{"hidden_size": 256, "n_experts": 24, "d_expert": 272, "d_shared_expert": 0, "normalize_top_k": false, "routed_scale": 2.0, "init_std_router": 0.017, "norm": "rmsnorm", "norm_eps": 1e-07, "tie_word_embeddings": false, "learning_rate": 0.00477, "batch_tokens": [16384, 32768, 49152], "max_seq_len": 1024, "train_tokens": 282700000, "max_steps": 9025}
Below are experts of layer 10 (counted from 0) of a mixture-of-experts language model. Rows are named router (the router's row for the expert), down (a neuron's output weights, with its number) and show model dimensions 0-255. Each number is 128 + 24 x the weight over its row's rms, rounded and kept within 0 to 255.
After each expert's rows: a language model's description of what the expert responds to. This comes from a sample of Wikipedia text that the model never trained on.

# expert 23
router [ 77 183  98 169 104 121 156 159 163 178 124 139 175  99 157 141  94 107 149 103 133 126 137 127 106 129 102 130 108 132 128 108 149 172 152 105  79 119 149 142 126 110 104  90 174 160 118 123 122 109  75 134  88 128 156 154 139 150 121 131 138 115 119 117 116 139 110 169 137 160 126 166 166 140 112 117 136 156 112 116 159 139 140 162  99 127 112 158 119 178 119 122 117 149 120 169 150 139 102 173 150 141  78 133 131  99  91 118 133 121  97 138  75 164 112 160 146 132  79 172 161 104 149 131  91 121 154 101 120 133 124 144 130 143 103 152 153 107 156 132 143 131 100 179 125 117 117 156 119 113 146 137 135 116  50 167 104 112 127 160 121 135 143  83 128 129  83 140 130 108 134 140 139 120 114 158 120 124 131 122 164 107 117 150 142 141 177 142 135  96 125 151 110 120 120 161  88 178 134 124 104 130  93 124 123 162  76 147  94 148 136 122 104 154 123 106  98 142 126 146 124 164 115 140 134 140 125 165 150 117 117 114 152 138 139 119 183 162 118 131 140 156 137 116 125 126 133 138 119 115 133 150 177 114 128 124]
down1 [ 90  97 107 145 166 138 150  85 173 139 105 110 117 146 136 107 123 134  89 104 106 146 178 139 140 124 155  77 121 124 101 145 143 140 154 126  90 150 146 128 110 118 152 122 117 129 166 128 119 158 111 106 134 137 175 138 164 153 151 133 150 117 123 101 144 148 132 187  89 109 115 122 120 116 148 151 132 103 135 115 139 109 101 137  97  86 122 100 104 122 124 106 165 119 121  79  92 121  56 101 152 115 159 149 117 132 116  92 122 113 111 120 112 127 137 136 143 157 150  96 175 135 149 163 125  78 127 148 144 183 143 133  93 139 118 119 124 112 108 101 160 154 136 127 101 187 147 125 110 110 140 137 117 139 153 135 141 121 172 150 116 127 189 124 104 108 102  95 111 136 121 134 175 131 122 150 132 134 155 152 139 173 104 128 136 142 155 141 125  85  94 138 137 134 121 107 177 132 133 143 181 136 126 139 140 115 101 130 129 140 143  83 124 146 115 155 128 126 120 118 130 128 120 130 135 157 140 157 123 107 149 129 123  78 127 167  84  76 139 108 133 101 198 127 151 144 146 151 160 101 149 112 104 164 168 167]
Description: Articles introducing media. Articles an and the before describing films, TV series or albums, as in is an animated television series, from the album.

# expert 22
router [128 180 140 168 107 101 145 146 142 169  99  97 139  76 175 158 107 123 136  88 129  87 130 153 103 151 106 119 117 135  95 142 131 125 111 111 104 142 124 169 140 129  90 107 128 143 105 119 124 126 105 111 122 136 119 113 150 101  93 113 104  88 114 101  97 109 113 150 130 133 157 122 142 138 126 145 104 148 110 119 138 110 106 115 133 150 114 128 126 164 146  98 159 117 158 129 149 106 109 129 155 160 127 127 181 111 123  79  96 131 129 117 102 157 157 122 140 127 122 146 130  84 144  92 138 112 169 101 116 105 111 131  95 110 117 152 158 126 131  89 144 203 114 148 162 125 152 133  95  97 171 114 171 129  96 116 133 118 136 125 141 103 125 145 143 149  93 120 117 120 144  78 156 146 129  89 106 109 129 112 119  83 133 117  83 126 147 108 134 111 124 123 107 118 105  98  97 138 115 152 113 104 110 120 124 119 121 187  78 149 114 141  79 134  93 140 114 142 168  94 145 179  79 130 128 116 149 182 105  92 118 123 125 124 101 130 161 113 182 109 140 128 127  97 132 117 152 155 148 166 130 121 139 142  68  91]
down8 [109 112 119 158 151 132 139 104 115 120 118 134 116 118 153 162 147 169 126 153 109 142 124 131 123  86  91 102 111 109 155 116 129  95 136 154 147 118 149  92 161 120 134 191 109  98 139 126 124  87 190 128 132 148  72 137 135 150 101  89 175 137 101 138 143 102  99 114 117 121 143 128 134 168 132 115  94 153 124 120 129 113 104  87 133 139 109  62 120 115 138 169 105 156 154 157 124 122  99 145 104 165 109  88 125 142 106 140 121 119 104 172 112 106 124 132 103 147 115 123 130 134 105 134 159 158 112 144 155 113 158 125 109 151  90 137 141 176 130 131 125 145 154 136 139  91  92 109 148 146  79 124 142 100 126 145 130 143  94 143 119 133 146  69 108 128 114 182 102 131 107 137  97 150 106  90 123  95  93 125 140 128 133  81 122 153 122 113 149 142 140 146 140 114 136 117 134 168 125 148 100 164 122 135 139 141 141 122 120 148 117 120 138 127 106 155 145 138 118 121 148  63  58 107 152 103 107 122  94 106 124 118 126 124  90 111  91 103 145  94 121 193 174 115  81 146 110  95 115 101 120 143 174 105 132 131]
Description: Past-tense verbs. Main verbs, mostly past tense or participles after subjects or was, such as used, served, operated, published, worked.

# expert 10
router [ 92 191 147 124 127 118 160 118 145 206  90 147 119 119 156 154 108 115 131 117 144 111 131 138 140 125  99 131  85 149 150 149 140 127 142  75  74 116 171 148 140  94 108 116 148 159  97 126 145 118  98 115 124 125 160 114 148  92 118 129 108  86 147 107 122 108 142 133 117 160 122 137 178 152 149 146  91 154 123 103 173 136 160 133 102 155 147 125 103 152 150  94 135 157 126 147 139 119 121 185 121 171  75 163 134 127 107 117 121 125 103 110 106 175 105 152 146 135 105 128 133 103 130 110  69 151 152 139 129 122 133 125 131 125  80 156 136 112 131 140 146 109 112 154 104 159 112 121 116 123 158 140 173 140  89 138  80 136  99 136 115 111 152  91 114  93 130 110 162 105 138 121 105 135 139 131 130  84 123 135 125  97 120 155 104 138 165 136 158 105 115 163 103  71 123 150  90 142 131 114  97 137 117 143 116 153  94 119 141 121 142  86 117 136  82  86 103 145 175 145 147 161 117 106 125 138 144 157 139 134 112 133 176 115 144 114 135 137 166 130 158 124 139 105 110  93 129 155 122 137 170 147 150 113 101 109]
down1 [124 103 133 122 145 137  99 110  89 118 127 125 147 142 142 151 170 121 153 107 146 127  66 119 140  90  92 129 137 120 138 179 140 159 160 153 159 149 117 113 117 124 153 155 149 137 125 125 147 127 121 117 117 159 122  95 106 116 111 103 157 159 105 144 143 131 159 135 109 133 122 129 147  83 108 130 145 163 203  95 144 154 130 108  89 194 141 153  90 161 138 147 130 122 165 140 127 148 131 143  99  86 190 104 149  99 162 134 151 151  75 105 130 150 125 163 120 158 156 115 155 143 136 132 117 108 125 143 148 122 141 161 115 126 112 113 104 125 154 115 124  86 188 120 128 134 148  90 106 123 135 140 146 160 126 116 181 158 131 121 112 136 140 115 123 135 184  96 142 165 157 128 134 110 105 142  91 111 145 150  94 132 136 112 104  90  97 120  97 135  76 119 120 129 125 115 148 134 131 108 100 166 117 141  88 100 135 134 128 114 130 149 160 165 125  99 164 106 167 118  87 144 145 129 141 105 124 113 109 121 128 195 121 141 134 135 138 119 123 159  97  95 124 160 136 107 172 109  97 156 169 149 134 155 141 100]
Description: Sports context words. Function words and terms in sports articles, such as his first goal, league, NBA, season, team, and score cells.

# expert 2
router [ 97 189 127 113 131  92 148 141 128 127  67 117 109 105 163 153 115 143 172 135 158 108  97 135 131 133 102 100 100 125 102 132 171 149 146  56 105 131 149 147 143 129 101 101 149 126 109 119 145 119 112  93 117 155 116 130 134 104 138 141 124 100 137 142 120 119 104 153 136 117 142 127 153 126 167 147 103 149 120 100 150  92 136 103 143 120 136  91 101 150 140 129 107 119 102 148 125 105 103 166 130 115  81 122 164 114 144 145 114 147 109 147 116 143 133  90 148 149 101  94 158 129 136 117  80 131 135 160 130 125 202 119  97 108 104 136 168 137 134 122 188 164 128 116 122 110 130 138 134  90 173  93 110 114  85 102 137 118  86  97 118 130 111  98 161 134 116 113 114 114 122 130 146 144 137 122 113  96 105 151 118 110 107 104 140 140 162 127 156 128 109 149 119 123 144 164 118 112  40 130  94 117  98  91  95 152 135 151 118 188 174 154 114 153  95 106 105 115 123 138 123 166 105 140 158 123 135 169 124 111  98 162 122 128 149 138 141 166 146 114 159  87 152 137  77 121 147 138 117 149 117 131 138 101 128 130]
down8 [139  84  90 138 126 119 166 186 118  91 131 139 129 136 132 113 116 137 115 130 112 113 127 158 154 112 141  71  98 118 105 130 161 115 103 130 121 121 166 132 111 168 128 148 108 161 126 143 134 121 114 140  96 110 137 140 111 171  87  79 144 126 132 135 151 160 142 168 130 147 138 132 127 181  98 106 124 115 178 145 107 142 165  99 113 143  95 131 164 109 115 125  96 143 115 135  80 120 124 108 152 155 108 123 127 160 159  99 107 103 116 134 157 121 131 127 133  95 122 138 122 137 121 150 135 121 105 136 181 151  92 146 118 150 116 131 148 146  80 105 144  73 148 122 136 152 114 152  61 133 140  82 157 173 131  86 146 122 180 147 146 141  95 118 147 151 155 114 117 129 178 118 134 152  81 137 114 128 131 143 166  94 163 155 144 112  89 127  76  95 150 109 130 153 139 148 139 133 140 119 127 118 180  92 128 157  82 170 154 121 108 106 166 138 121  84 117 118 164 148 122 157 130 159  93 131 180 136 134 149 135 153 106 113 136  94 123 116 142  99 123 115 148 127 128 117 153 117 120 167 140 127  88 114 134 116]
Description: Digits in measurements. Digits inside numbers in tables, coordinates, weights and stats, especially leading 1 or 2, as in 15 st, 89.2, 36°.

# expert 0
router [123 165 119 150 119  85 109 138 120 207  76 120 146  88 165 127  92 131 146  95 143 142 137 155 114 115 127 135  78 141 113 137 153 142 131 119 110 125 152 177 122 107  83 131 137 131 117 109 116 120 107 123 110 131 155 121 120  96 128 150 113 109  94  69 103 139 143 149 134 134 147 142 176 131 112 157 112 142  71 122 149 113 129 106 116 143 135 143 125 138 164 121 121 128 138 152 108 105 109 168 132 104 106 139 129  93 136 120 111 148  93 138  92 218 154 113 148 160 106 108 162 116 122 122 139 100 127 128 129 137 179 105 110 153  99 121 177 134 175 117 149 140 134 117 169 132  90 129 144  97 178 117 145 112  64 138 103 135  80 109 128 129 137 103 167  98  90 124 132  91  82 114 132 140 178 167 117 113 129 140 101  98  70 141 124 107 157  90 136 109  83 159 122 127 120 177 126 137 104 138  84 118  98 133 136 126 112 158 118 131 132 149 115 137 108 141 143 148 135 153 129 162 105 118 148 131 145 147 127 119 134 137 112 128 149 123 165 158 119 105 144 106 129 124  90 120 143 134 112 119 163 128 130 135 105  99]
down8 [161  88 144  99 154 117 104 147 160 114 126 131 119  84 129 169 133 136 149 119 130  90 141  83 106  78  95 132  87 103 108 104 128 117 151 128 119 113 161 114 146 162 199 123 134 151 149 173 130 111 160 124 109 136 169 130 102 136 167 130 164 134 122 114 155 102 164 116  85 120  96 132  83 124 127 152 141 114 123  99 177 121 121 104 147 149 112 126  88 122 118 125 130 157 131  95 125 147 143 104 116  92 107 132 134 154 101 168  90 113 156 134 127 128 116 161  95 136 104  84 158  86 132 124  88 162 137 156 135 130 122 127 169 151 169 165 127 123 152  96  85  94  90 140 161 136 107 134  95  97 128 110 117 144 107 104 147 166 132 139 127 141 131 133 110  99 139 148 145 105 137 132  99 142 114 122 141 103 126 188 149 112 129 111 159 151 136 118 147 124 121 150 102 167 154 171 150 141 137 120 123  92 159 140 145 127 122 123 134  67 125 113 121 138 132  96 123  96 144 147 145 116  58 102 153 181 128 132 132 166 128 122 121 180 154 106 136 180  88 145 133 132 116  95 101 123 128 138 137 130 140 103 124 140 107 135]
Description: Abstract noun heads. Nouns and noun-ending pieces after articles or possessives, often before of, such as development, strategy, roles, authority.

# expert 13
router [ 92 190 129 127  88  82 131 142 155 170 124 157 146  89 149 128 124 135 175 116 164 100 109 138 127 127 146 107 123 162 114 143 140  93 137 114 111 115 166 185  95 114 121 120 152 153 138 130 151 105  77 125 116 116 150 141 131  94  99 138 108 108 104  74 107 146 132 158 100 146 136 128 141 142 116 115 133 150  99 124 177 112 120 116 113 162 125 123 124 128 152 105 153 159 137 164  94 107 111 139 141 115  91 130 157 109 113 105 126 111  83 107 140 163 107 136 119 130 123 144 122 111 132 121 123 117 141 125 121 147 144 115 116 109  95 142 131 116 126 120 184 154 151 152 106 125  85 161 118  95 193 108 115  98 114 165  92 130 141  85 128  83 149  92 160  97  81 143 123  92  78 145 159 111 133 152  92 111 104 117 134 105 151 132 112 115 174  70 143 102  85 138 106 125 131 182  83 123  84 155 128 106  94 115 113 112 109 131 145 114 131 122  99 117  98 136 101 161 139 173 138 112 116 138 156 144 140 154 102 125 133 127 135 124 136 110 157 162 145 155 141  91 108 110 122 120 136 142 115 140 152 109 134  78  99 128]
down1 [174 127 135 123 170 133 140 162 161 103  98 111 146 112 103 133 122 129 140 148 128 125 124 130 127 138 135 134 145 138 138 130 200 151 113 130 100 138  98 127 163 124 150 111 151 122 102 125  77  92 148 133  97 123 132 136 107 140 138 136 129  90 129 105 143 166 126 133 121 138 109 130 111 135 134 107 155 166 152  97 123 137 133 153 104 100 134 145 121 127 115 112 174 157  97 139  87 123 142  72 129  80  97 113 128 126 109 107 141 108 151 103 128 139 148 121 174 161 164 111 108 129 132 146 109 107 152 108 112  79 155  76 159  88 181 184 159 136 117 118 101 150 108 116  87  94 116  76 133 129 135 114 110 103 178 142 124 106 156 159 145 147 155 131 148  99  61 147  88 125  97 135 129  99 166 119 127 148 161 129 132 142 151 136 116 130  65 101 124 150 156  91 126 156 141 145 107 113 154 147 181 177 163 121  99 137 121 158 119 119 113 131 137 168  93 150 133 149 134 145 109 115 118  94 103 105 165 108 135 129 127 126 126 164 117 120 144 132 160 181  93 130 139 125 108 126 139 172 124 111 136  88 132 105 147 108]
Description: Institution name words. Capitalized adjectives in organization and award names, such as Royal Society, World, International, National, often after Fellow of the.